Experts of a small language model.
Size: 19 layers, vocabulary 8192.
Training: a variant of Adam for the experts, 533M tokens, 8127 steps.
Below are experts of layer 10 (counted from 0) of a mixture-of-experts language model. Rows are named router (the router's row for the expert), up (a neuron's input weights, with its number), down (a neuron's output weights, with its number) and show model dimensions 0-223. Each number is 200 + 30 x the weight over its row's rms, rounded and kept within 0 to 999.
Before each expert's rows: a language model's description of what the expert responds to. This comes from a sample of Wikipedia text that the model never trained on.

# expert 30
Description: Verb and adjective endings
router,207,169,204,188,257,228,202,185,213,166,224,182,230,173,197,141,189,204,205,188,221,230,269,181,176,211,208,200,178,192,184,232,214,219,240,220,206,156,208,202,185,207,147,226,200,168,233,186,191,241,250,199,216,193,192,221,178,203,119,192,182,158,178,226,212,248,226,195,180,185,173,211,223,262,204,157,236,216,201,213,183,184,183,250,153,186,217,185,180,221,266,209,214,151,225,220,197,195,204,203,268,188,147,145,169,223,184,196,173,224,221,174,186,197,164,260,230,199,178,209,233,143,165,200,183,177,197,185,233,134,207,177,183,175,225,188,188,212,201,115,206,206,200,205,197,188,158,235,150,242,188,198,236,182,177,190,178,186,204,208,199,211,209,248,284,165,198,158,189,240,213,227,166,196,225,238,231,230,206,184,220,164,223,209,187,184,242,134,159,205,185,256,242,201,237,170,253,210,207,168,169,160,226,213,193,165,222,170,185,177,176,289,133,227,182,186,256,192,222,253,205,158,191,195
up0,195,216,146,179,202,195,169,191,221,141,238,166,219,216,237,187,274,196,229,180,162,166,171,248,182,235,155,203,196,193,233,196,211,203,207,164,192,218,191,249,250,160,200,213,166,129,216,207,185,160,194,251,205,186,217,203,244,266,218,121,189,249,214,238,164,170,160,168,160,197,221,173,199,159,205,208,182,233,221,176,187,250,194,176,217,150,205,186,266,198,198,224,148,159,181,206,220,165,233,166,197,196,200,191,172,204,217,158,197,212,254,195,183,167,197,214,184,233,207,229,185,179,243,207,206,243,208,197,190,204,228,190,220,240,262,225,163,173,195,202,137,182,145,196,194,237,208,189,193,190,289,202,241,181,151,210,212,244,161,240,198,235,175,219,237,196,171,201,218,178,190,194,217,276,156,174,234,179,184,212,185,150,157,142,182,242,237,232,192,259,180,201,162,249,189,217,228,180,205,192,188,164,201,210,206,201,171,204,189,205,172,230,193,189,199,217,247,177,262,209,191,209,217,165
down0,243,195,181,222,220,196,231,182,214,183,145,187,159,194,176,196,190,227,223,237,202,166,171,196,220,191,194,192,175,237,222,207,195,151,185,181,204,125,227,195,179,233,150,224,236,251,226,175,221,228,196,175,198,238,218,147,125,232,232,210,150,193,207,158,216,226,226,205,189,198,192,206,169,187,182,199,204,150,160,217,148,218,205,239,200,250,196,244,137,210,171,206,164,316,209,223,270,217,210,231,170,202,195,152,158,242,188,235,222,234,183,167,171,189,174,179,197,212,163,183,173,187,178,201,193,154,255,189,208,214,249,231,171,172,188,230,264,174,236,232,207,185,194,183,172,205,231,220,230,196,152,211,192,242,253,261,195,165,182,177,223,201,206,244,186,234,190,262,206,239,219,197,203,184,213,194,198,204,203,224,229,174,212,218,147,165,203,258,160,191,197,231,175,182,187,225,198,189,184,209,168,182,223,205,206,160,200,81,188,170,214,156,188,199,216,219,151,224,212,210,194,186,214,212
up1,224,158,195,170,158,182,196,251,148,172,160,186,158,205,196,241,207,231,187,226,195,225,191,158,145,230,182,249,230,209,163,193,197,135,175,200,135,190,227,181,261,166,198,204,168,205,193,189,167,216,157,191,239,245,190,190,235,235,149,151,229,211,188,212,194,192,158,157,216,189,191,229,160,187,238,168,195,189,184,205,214,204,246,204,254,188,193,191,143,209,191,220,205,174,255,219,187,205,187,199,183,173,194,248,274,152,256,238,154,235,200,181,194,183,198,194,211,282,172,270,211,202,185,137,209,227,207,195,217,233,199,206,241,206,287,235,231,178,212,172,152,237,173,171,256,211,210,216,240,179,241,197,177,202,266,161,180,197,201,237,189,224,178,175,203,238,218,261,238,193,209,195,232,229,203,210,236,230,223,143,215,193,177,190,173,232,218,221,181,174,208,207,177,188,213,245,192,208,202,189,199,225,213,204,187,208,215,176,186,183,150,174,186,247,146,169,224,138,209,182,206,213,178,162
down1,178,234,153,176,212,188,181,120,291,235,249,171,206,186,158,214,158,190,159,176,174,215,251,178,218,214,174,168,238,212,186,277,169,187,195,219,203,145,172,175,196,193,170,213,199,215,189,187,216,243,179,225,157,195,191,168,223,205,223,209,191,155,238,198,238,202,214,207,197,219,156,169,184,257,196,234,222,209,239,130,214,165,217,185,202,225,212,232,163,204,156,187,212,228,163,186,230,191,177,200,207,221,185,225,202,154,220,183,185,231,199,231,226,148,152,167,153,202,177,189,208,204,165,266,245,199,214,206,183,169,198,202,177,192,236,208,199,234,183,184,210,199,225,243,259,206,166,264,194,184,224,216,179,196,178,196,262,224,177,175,243,196,175,209,179,207,213,95,200,216,183,197,158,177,216,164,199,197,277,206,162,185,235,259,250,226,168,211,151,213,148,242,220,231,195,162,256,192,208,222,189,231,229,161,227,176,173,260,204,212,164,208,195,214,210,180,193,193,185,190,224,182,232,227
up2,167,171,179,206,241,201,154,256,134,157,195,211,225,217,238,188,228,179,221,208,205,264,187,222,230,191,209,192,205,164,166,155,230,201,178,273,247,167,239,237,206,183,179,223,174,171,250,188,183,190,212,197,179,250,180,164,229,195,231,201,210,192,224,224,162,211,311,171,173,164,226,186,188,200,222,166,160,232,159,218,178,202,216,163,218,215,165,222,178,199,163,204,174,238,191,206,198,223,209,163,224,252,194,212,184,214,222,202,219,129,143,241,171,172,214,216,216,216,163,179,201,234,157,199,193,247,195,197,194,192,165,182,161,157,216,243,228,209,205,179,251,184,162,230,216,203,219,250,229,182,187,227,188,190,201,211,176,254,181,192,150,195,204,227,185,215,251,174,187,157,231,189,189,213,122,202,220,202,164,230,178,165,224,173,250,166,200,256,122,221,211,226,213,255,187,189,173,247,241,139,183,208,166,161,186,185,194,200,239,194,208,185,179,196,194,223,196,193,221,154,218,184,199,273
down2,208,189,194,208,175,162,174,179,228,184,112,185,197,213,182,195,141,221,147,157,269,189,210,192,217,218,186,199,244,198,196,221,209,179,170,165,217,216,206,175,220,220,211,198,222,219,140,237,267,164,176,213,191,143,247,210,259,190,174,184,238,182,195,180,203,218,181,195,219,200,229,195,242,237,194,178,146,190,224,179,221,184,179,188,204,211,197,214,221,196,212,180,197,268,177,228,162,186,213,205,206,143,200,194,206,201,165,211,207,209,180,153,254,256,212,184,214,226,214,214,197,165,244,203,180,156,202,156,182,230,243,181,197,265,192,153,143,274,184,211,147,190,219,183,235,197,258,160,166,155,180,177,227,211,241,211,243,176,208,251,221,239,201,215,184,165,189,222,191,249,204,166,186,186,245,220,214,210,212,185,186,237,171,200,206,190,166,162,201,180,222,178,184,187,235,209,208,222,214,227,234,140,201,294,201,194,204,216,192,127,155,136,233,220,158,242,188,190,160,234,179,260,212,201
up3,204,202,252,194,183,185,142,188,173,222,193,266,167,141,250,171,187,196,190,182,241,177,245,160,167,190,241,189,152,222,186,196,237,189,162,183,199,197,225,279,198,203,204,177,143,219,169,215,240,171,206,235,159,200,134,148,236,230,186,212,190,166,246,159,188,185,165,202,201,226,181,132,200,205,161,235,183,192,220,208,159,193,143,166,145,227,214,197,194,177,200,194,196,186,155,158,197,219,214,188,201,246,206,221,226,220,258,255,185,189,191,221,226,186,195,204,191,228,215,218,207,171,176,213,209,190,207,209,233,212,247,237,175,215,208,280,138,203,219,247,228,210,190,231,169,175,217,187,208,201,168,205,160,185,237,211,293,227,204,241,180,233,215,168,184,182,175,209,201,168,215,161,223,210,210,184,185,169,220,235,148,249,128,167,215,222,209,229,257,219,180,237,207,139,196,227,179,205,185,244,247,193,198,252,213,192,132,192,190,213,222,199,187,183,228,184,157,180,178,229,186,238,178,195
down3,194,178,175,221,155,197,236,208,177,136,214,208,240,237,231,206,251,224,170,143,180,200,171,250,186,186,221,191,244,199,231,198,166,181,196,187,214,214,227,247,180,180,206,167,233,211,284,175,191,152,225,165,214,170,225,209,213,217,202,203,217,210,210,205,232,129,157,219,148,214,210,193,185,195,237,147,150,203,158,169,174,249,214,243,206,183,191,141,198,192,194,164,235,194,240,206,200,225,251,154,235,184,183,200,198,164,211,185,216,167,144,219,212,178,197,203,200,225,167,240,226,224,241,163,235,196,209,187,251,251,217,183,224,265,190,169,196,215,189,164,183,214,132,170,220,203,241,230,181,198,164,195,220,220,164,184,161,233,175,205,168,234,208,202,226,242,221,201,187,222,231,242,199,228,157,210,230,188,165,232,108,182,149,213,175,184,180,200,185,212,206,172,166,209,226,217,189,202,180,171,177,260,244,151,229,180,252,179,223,175,192,152,128,235,187,231,239,237,207,218,181,248,209,182

# expert 6
Description: Months and word fragments
router,235,152,217,181,233,170,184,214,198,249,178,194,213,219,185,214,210,209,170,176,196,157,187,253,243,183,179,252,185,135,183,184,163,241,214,210,240,259,198,182,200,151,202,228,208,165,228,237,208,204,205,230,220,195,190,179,195,202,136,194,196,200,235,149,237,241,165,239,158,204,235,143,239,160,213,211,226,185,188,205,210,165,199,170,199,208,198,217,180,169,194,188,225,138,212,159,175,233,260,203,182,274,242,173,243,167,201,238,206,219,171,236,240,145,184,225,227,213,188,237,232,235,174,205,190,219,195,229,163,229,168,150,186,170,220,247,190,201,209,173,196,215,228,237,204,200,179,223,180,207,219,185,160,215,163,189,202,209,221,139,149,204,164,142,181,223,189,201,193,183,223,240,177,273,149,249,190,166,246,142,220,193,204,185,188,274,144,212,187,230,194,152,163,213,259,207,221,145,230,194,199,164,151,212,215,209,212,180,205,179,146,248,232,180,204,201,170,184,196,168,215,193,195,242
up1,180,208,220,154,193,199,198,298,190,149,234,206,180,174,217,193,175,197,167,149,219,183,201,244,180,234,221,206,177,168,215,195,174,197,171,194,181,240,210,152,210,208,198,198,219,220,257,158,255,184,173,197,213,199,175,157,210,233,239,179,197,251,161,141,207,217,183,175,185,212,175,220,211,216,165,199,203,226,185,161,196,200,171,256,196,170,201,207,200,162,185,204,176,187,195,205,227,207,193,166,214,225,195,249,130,164,218,221,144,243,264,222,190,160,171,232,182,239,189,235,177,174,225,240,190,185,216,170,258,161,199,169,170,207,172,196,226,199,179,210,198,175,174,185,206,227,253,218,156,173,147,230,193,146,134,285,226,171,207,167,230,228,199,178,251,201,275,183,177,193,190,135,249,207,264,199,246,198,205,203,208,216,161,211,246,249,222,238,219,190,195,192,204,172,185,234,198,174,232,220,220,172,181,171,169,191,202,203,176,223,248,258,161,202,246,169,186,150,220,209,193,244,224,188
down1,186,164,215,203,167,200,224,183,232,212,202,201,227,207,196,158,195,177,174,230,215,165,137,217,225,205,179,178,224,203,197,195,172,196,182,226,233,158,201,244,197,228,205,175,154,180,207,214,219,186,202,282,179,172,220,201,210,204,215,232,205,199,206,240,196,140,243,161,205,161,225,201,186,236,161,196,205,218,209,279,179,307,244,192,245,231,173,203,214,219,248,175,183,240,192,215,189,210,189,222,186,193,164,224,279,219,222,190,236,207,145,121,178,215,262,210,234,282,193,161,178,181,152,126,198,181,175,173,137,228,184,228,140,151,155,199,196,218,209,252,197,219,219,224,180,159,212,236,185,176,158,230,168,175,237,195,185,214,210,236,220,248,165,179,164,209,176,220,240,210,217,200,235,174,190,198,192,166,172,225,222,182,219,165,218,178,176,187,165,218,205,146,199,209,196,193,188,200,205,163,243,178,200,211,191,221,161,209,155,178,230,255,199,206,237,187,210,181,184,218,154,265,183,175
up2,166,224,237,223,205,244,184,223,192,236,206,230,234,243,174,227,184,210,228,173,231,206,257,191,207,239,247,238,216,162,159,233,235,165,183,191,162,185,239,212,188,162,180,128,201,245,213,221,181,172,199,214,199,163,215,231,167,179,169,178,201,191,188,176,168,156,190,187,225,219,232,186,211,158,188,174,189,208,229,160,178,236,198,186,219,227,201,240,224,224,180,242,167,243,148,218,231,203,197,207,214,220,190,158,207,149,145,215,247,219,265,180,138,229,148,168,202,180,210,198,207,235,209,204,171,205,233,190,166,147,193,187,183,213,196,178,186,229,162,231,196,194,269,191,130,181,242,181,167,189,224,180,221,225,216,198,195,201,191,215,213,169,155,223,203,169,163,268,171,184,167,213,191,177,220,196,263,204,172,227,198,194,243,245,181,242,179,175,190,235,216,215,225,206,183,215,165,207,160,223,225,106,104,223,156,205,217,169,169,213,185,190,162,167,198,224,192,228,249,218,121,185,208,178
down2,221,175,251,160,187,178,180,205,235,218,223,230,96,194,157,155,185,212,190,211,155,196,184,265,224,219,195,220,218,193,213,182,206,167,181,225,221,186,204,161,256,212,178,149,177,194,194,173,184,169,225,270,225,193,218,211,207,179,240,245,227,143,217,224,211,211,278,194,177,238,192,232,140,176,243,191,196,182,204,204,227,220,218,219,153,213,193,165,185,226,202,187,157,188,242,162,193,274,203,210,228,195,154,217,239,172,199,215,188,188,129,169,214,211,222,243,160,203,191,228,245,216,245,216,212,207,198,166,236,213,186,178,185,205,216,203,158,151,239,232,233,219,158,211,203,145,269,203,225,135,220,203,165,197,155,196,237,156,169,189,183,171,206,232,158,140,193,205,136,214,187,170,266,202,226,189,165,225,163,155,205,182,174,216,240,216,139,194,226,201,147,187,232,189,163,204,247,235,228,192,238,199,247,198,186,198,223,215,161,213,200,188,200,212,192,187,216,205,219,221,196,192,218,180
up3,227,198,198,189,177,164,185,201,226,172,218,252,218,228,219,141,265,187,246,166,208,183,212,223,183,202,215,182,212,216,184,184,216,226,190,197,206,189,246,184,274,183,174,211,262,222,185,188,187,228,261,206,105,211,233,188,190,234,205,167,178,221,286,210,198,168,177,198,215,183,192,196,172,170,196,165,230,211,197,201,180,220,178,141,175,181,164,167,189,232,167,248,190,176,203,172,220,203,227,195,244,243,130,182,203,154,249,196,199,177,176,236,217,226,218,207,180,208,153,182,183,161,235,234,237,221,250,227,206,234,188,164,228,222,211,207,206,218,195,178,208,188,126,156,166,190,109,136,218,228,192,237,194,170,183,203,240,182,218,197,144,183,126,220,169,202,195,196,254,230,182,190,187,236,199,227,273,242,194,155,228,146,147,171,207,212,195,192,219,149,252,213,212,213,190,227,210,177,220,181,194,132,218,184,177,200,222,213,219,189,222,228,209,180,199,248,228,195,211,199,186,211,172,184
down3,236,204,189,174,193,209,223,175,163,167,255,252,202,237,165,200,256,170,236,229,86,175,249,212,209,185,177,175,259,169,196,209,202,155,210,195,207,230,219,218,222,188,185,261,209,211,210,230,200,182,191,199,174,178,200,207,239,201,182,220,180,189,179,189,213,236,229,209,182,196,223,189,225,230,189,215,185,153,188,211,190,232,180,201,237,227,241,261,206,178,191,202,203,198,285,257,195,159,236,180,205,209,186,188,192,116,181,210,182,230,189,155,136,229,172,177,192,195,211,174,190,219,181,200,186,192,193,178,211,174,185,186,162,192,230,83,175,200,178,182,225,186,193,226,232,202,236,235,167,206,224,183,240,151,146,227,185,212,198,222,183,238,219,211,210,163,250,182,196,203,201,214,206,169,252,165,177,175,201,232,157,167,200,196,204,174,257,206,256,207,179,183,184,145,170,160,203,197,200,187,227,255,214,136,222,168,254,217,246,218,191,168,209,167,266,213,197,212,231,185,141,208,221,226
up4,204,177,156,204,217,194,185,183,176,124,229,213,198,179,159,156,208,174,139,264,224,216,168,279,207,257,186,166,222,216,179,237,222,210,146,220,178,143,239,247,203,195,204,229,176,193,186,204,173,247,215,220,262,225,211,180,200,197,201,176,191,203,246,171,218,233,219,193,142,267,217,267,223,253,161,182,192,180,254,155,144,266,180,206,185,210,161,187,195,188,214,230,179,224,187,178,192,169,170,227,213,166,150,198,242,112,206,205,187,216,236,195,201,194,156,191,176,209,179,272,169,132,215,201,242,233,181,203,196,183,207,167,198,173,187,212,196,246,270,206,171,207,186,198,201,214,219,184,184,221,160,153,193,177,238,220,191,230,163,206,183,190,192,200,241,139,232,196,195,187,224,188,220,168,242,231,271,219,213,181,148,218,161,240,216,190,179,181,155,200,178,240,166,182,160,160,219,254,212,183,211,205,196,192,179,197,200,210,184,230,178,201,182,216,214,215,182,227,210,185,197,220,221,209
down4,206,190,181,192,215,152,152,173,230,189,187,154,170,207,160,161,206,218,176,214,142,239,184,269,216,210,210,186,225,197,175,201,181,162,191,191,177,195,186,191,217,160,203,153,201,235,236,219,255,175,165,219,182,193,214,226,213,213,169,179,175,203,185,206,197,254,173,185,159,193,215,244,197,153,196,183,205,194,206,243,234,168,213,237,205,199,216,121,194,189,186,192,192,223,168,190,201,210,216,216,212,190,212,264,160,196,176,296,102,139,205,179,242,218,226,234,179,220,166,194,172,209,175,205,204,219,169,185,238,277,232,181,243,203,260,187,228,246,174,157,177,218,215,226,196,162,219,241,188,221,195,184,202,190,185,123,218,153,205,221,257,173,214,229,224,192,138,165,201,214,197,168,197,219,176,235,212,255,218,222,197,152,275,225,210,182,177,220,169,160,227,192,209,241,209,233,206,179,278,240,189,229,221,237,187,222,180,229,145,188,159,195,195,205,213,240,210,169,188,218,183,219,178,173

# expert 18
Description: Noun endings before prepositions
router,182,160,197,212,153,174,250,167,241,199,206,209,264,193,227,216,231,159,205,236,213,162,214,238,186,213,179,201,206,191,209,239,260,187,184,227,155,177,265,232,168,217,222,184,215,159,186,195,201,166,234,179,206,173,232,210,239,242,186,152,181,199,190,179,210,207,194,173,189,241,186,259,228,189,172,186,210,207,257,161,162,271,109,228,193,236,196,131,224,184,232,165,226,205,184,188,226,164,210,173,261,175,218,184,186,163,220,213,150,199,199,209,213,206,162,222,202,245,174,220,214,215,173,204,220,249,200,242,189,243,180,145,169,225,205,148,164,221,162,158,225,166,139,245,192,177,191,226,152,224,245,187,208,204,228,196,194,163,170,176,200,246,192,207,224,90,199,211,165,209,244,200,213,205,198,230,238,177,223,235,177,188,221,238,207,222,177,232,178,164,189,228,251,204,222,168,234,203,178,187,231,199,192,230,234,179,177,174,222,172,222,227,143,186,179,175,206,198,255,219,161,197,190,186
up3,229,222,167,197,247,207,186,190,213,218,183,235,145,230,194,185,133,237,172,215,238,220,201,173,199,216,238,180,176,252,170,208,194,148,240,238,183,149,143,228,205,249,191,197,203,217,165,213,237,184,177,166,190,262,212,275,158,161,200,206,176,158,204,214,213,218,116,167,165,198,211,202,153,186,233,169,247,191,154,250,210,180,203,166,180,163,191,200,223,222,200,171,183,266,190,202,219,226,209,208,199,209,200,175,220,196,166,203,226,178,210,177,201,238,198,214,262,210,196,155,144,210,192,174,194,189,209,203,92,227,194,216,222,179,215,180,215,194,169,218,197,198,209,247,191,191,176,204,215,222,201,198,195,206,256,197,173,202,243,241,224,201,228,216,173,233,207,200,162,227,187,215,118,197,161,188,216,223,130,137,201,154,230,200,174,191,208,249,216,240,188,128,179,204,173,229,194,151,179,187,163,210,168,167,195,192,245,210,220,217,158,182,202,149,158,263,194,207,253,202,185,189,180,219
down3,173,183,185,224,175,141,208,198,270,192,147,178,208,188,200,211,192,211,139,246,178,228,175,220,211,191,175,195,283,180,207,197,226,248,196,166,197,241,246,189,185,170,195,192,210,149,223,200,179,212,227,236,221,123,222,168,161,231,170,187,191,219,165,158,217,184,203,216,181,190,183,178,277,223,174,240,183,163,225,182,257,225,216,215,229,199,202,251,203,208,218,208,163,205,184,209,189,218,189,131,248,245,197,199,176,212,217,187,146,254,214,182,187,173,191,231,167,192,248,204,219,155,224,207,220,190,193,169,254,197,217,201,216,222,199,146,199,231,225,216,224,133,217,198,232,146,237,209,196,200,189,186,177,199,171,143,230,232,165,212,267,238,190,167,184,169,159,186,211,182,209,163,181,187,207,209,184,165,229,250,224,188,204,187,191,191,234,184,166,202,219,182,198,230,265,163,242,219,293,192,203,157,209,238,156,206,205,214,193,137,208,177,179,243,216,223,133,167,182,239,237,177,212,206
up4,221,219,231,152,215,242,163,183,175,194,170,228,204,212,163,196,195,168,217,180,213,192,160,215,194,215,204,159,157,157,181,214,193,192,221,125,191,244,239,203,204,235,213,228,274,203,239,221,222,194,194,222,191,209,177,173,199,224,256,225,213,221,194,232,189,175,221,265,201,177,228,194,195,187,216,157,255,208,192,212,174,213,202,165,257,241,183,198,159,227,202,270,239,262,220,190,183,160,193,212,147,162,164,249,200,200,209,168,194,197,179,220,189,250,230,215,235,152,245,164,177,278,257,173,208,169,260,243,237,153,194,211,222,161,183,200,192,224,219,210,185,245,172,168,198,167,179,186,223,250,188,208,217,209,230,216,226,204,177,172,200,194,189,209,168,223,96,152,237,184,184,290,206,135,170,230,167,196,211,199,231,179,192,164,213,210,188,195,223,223,205,210,163,211,190,165,216,226,175,139,256,195,194,177,199,234,223,208,214,185,159,187,220,174,257,183,192,191,219,170,218,185,222,167
down4,192,203,182,197,180,163,238,206,243,197,181,166,207,222,210,201,219,238,185,264,182,186,245,194,197,157,180,190,264,170,170,217,154,165,150,247,230,170,225,221,245,142,259,175,173,141,176,198,222,175,173,163,271,173,240,203,201,208,192,175,189,131,168,149,199,145,164,197,192,218,154,199,252,200,188,213,172,224,228,178,214,225,214,236,209,217,197,251,273,195,244,202,200,217,191,183,184,246,230,225,216,165,246,187,246,194,216,160,201,175,190,174,200,128,183,153,160,261,177,211,239,155,135,218,241,248,199,202,177,234,213,203,227,233,185,194,224,199,177,198,214,229,195,230,216,218,218,189,189,178,221,186,258,170,179,170,241,205,187,200,202,209,208,187,170,201,251,196,130,222,228,163,154,226,241,127,200,199,196,200,147,207,232,207,205,209,198,213,221,182,186,202,181,217,236,180,210,198,213,217,163,192,237,235,186,232,196,197,175,226,164,194,217,262,139,219,172,185,188,183,188,199,244,167
up5,146,218,255,186,178,204,207,197,199,192,221,154,167,215,272,176,186,167,212,245,227,197,204,213,184,166,184,174,165,204,204,221,239,225,220,210,148,216,201,257,204,161,183,241,186,249,187,225,189,232,217,222,215,229,228,193,195,257,200,204,178,218,144,189,202,216,156,226,185,255,175,251,234,236,186,154,237,199,182,226,222,199,213,236,118,187,150,178,199,188,215,204,180,183,177,246,228,159,173,175,192,162,194,254,189,198,165,207,201,193,219,158,239,173,185,183,257,185,155,233,183,232,223,256,201,208,145,163,189,157,269,201,189,233,248,180,173,270,174,235,189,142,194,172,208,183,185,176,194,228,209,240,258,147,194,243,175,186,228,224,209,210,217,185,200,182,218,168,189,177,218,188,240,225,254,146,225,186,189,213,172,188,203,196,203,140,197,198,172,201,200,223,199,206,123,169,192,183,205,197,205,146,170,215,158,206,186,215,223,242,164,227,178,160,235,229,230,235,239,219,206,166,164,145
down5,237,181,169,214,227,218,179,223,185,148,147,211,157,231,125,178,174,251,202,160,223,223,196,174,248,185,208,192,211,252,221,187,227,186,186,161,188,176,221,182,235,200,203,228,242,140,202,162,199,201,187,219,151,193,201,160,195,171,178,205,209,139,238,234,212,183,185,181,240,155,268,176,238,198,226,244,196,226,206,129,158,169,183,183,230,162,180,202,154,216,186,162,161,169,198,163,244,183,173,215,218,227,153,201,152,235,209,231,171,202,218,212,181,232,205,275,191,151,223,167,222,142,176,187,228,198,258,192,203,220,205,237,252,169,189,195,205,188,186,168,201,233,206,252,191,181,212,196,173,224,206,208,209,204,190,219,253,208,249,178,222,180,204,198,221,254,211,174,249,185,184,164,248,186,200,223,193,191,177,140,194,202,164,225,160,209,227,203,207,174,207,246,220,179,199,195,167,192,209,219,245,156,194,217,246,200,232,186,258,199,195,193,155,246,187,138,251,137,169,178,251,223,236,236
up6,226,237,184,202,199,249,178,172,189,202,220,217,213,240,213,204,152,136,190,183,240,170,181,248,175,221,159,218,244,232,180,168,217,182,182,234,211,204,181,166,226,207,167,281,202,205,183,217,178,187,164,204,237,206,203,166,227,225,250,218,192,178,275,188,168,201,210,228,227,184,143,188,207,204,146,237,295,208,219,218,200,177,233,192,228,215,194,161,185,180,231,228,215,196,205,216,176,229,192,161,177,181,184,186,208,217,214,174,211,147,174,159,229,204,237,175,171,210,162,211,173,189,235,204,217,230,214,239,224,223,251,209,184,160,228,198,155,181,144,217,198,214,224,164,183,117,218,218,181,172,224,213,123,144,242,183,212,195,160,169,260,178,188,133,200,210,201,156,180,207,185,231,181,191,190,204,255,195,184,173,247,206,191,230,166,206,205,180,221,207,228,179,163,207,195,224,230,178,233,167,244,221,225,154,193,220,216,242,143,215,182,172,226,162,211,218,164,223,209,194,221,291,227,137
down6,157,212,167,208,232,233,196,194,202,224,141,124,189,221,166,188,257,204,181,253,134,218,201,214,208,192,172,232,197,178,180,251,184,220,215,228,189,241,144,200,196,201,200,165,211,152,265,225,221,187,217,192,191,219,208,238,125,200,205,147,191,185,214,187,203,227,173,203,228,182,188,263,237,162,249,224,157,192,213,154,209,186,222,207,251,221,209,190,217,236,195,178,187,177,168,189,203,143,163,212,257,239,239,217,169,181,172,225,163,227,217,211,202,210,150,197,197,199,192,163,211,225,200,175,155,178,219,218,213,198,186,225,227,212,159,157,229,244,207,154,263,207,228,205,207,239,150,166,183,214,253,200,219,221,200,194,164,177,207,192,192,250,211,179,206,167,194,170,207,168,231,174,215,234,197,174,201,174,165,190,158,206,189,208,194,149,199,220,168,198,196,199,210,205,205,180,190,217,211,252,192,152,104,206,197,206,189,223,249,218,186,206,207,307,185,195,272,170,239,185,233,152,236,257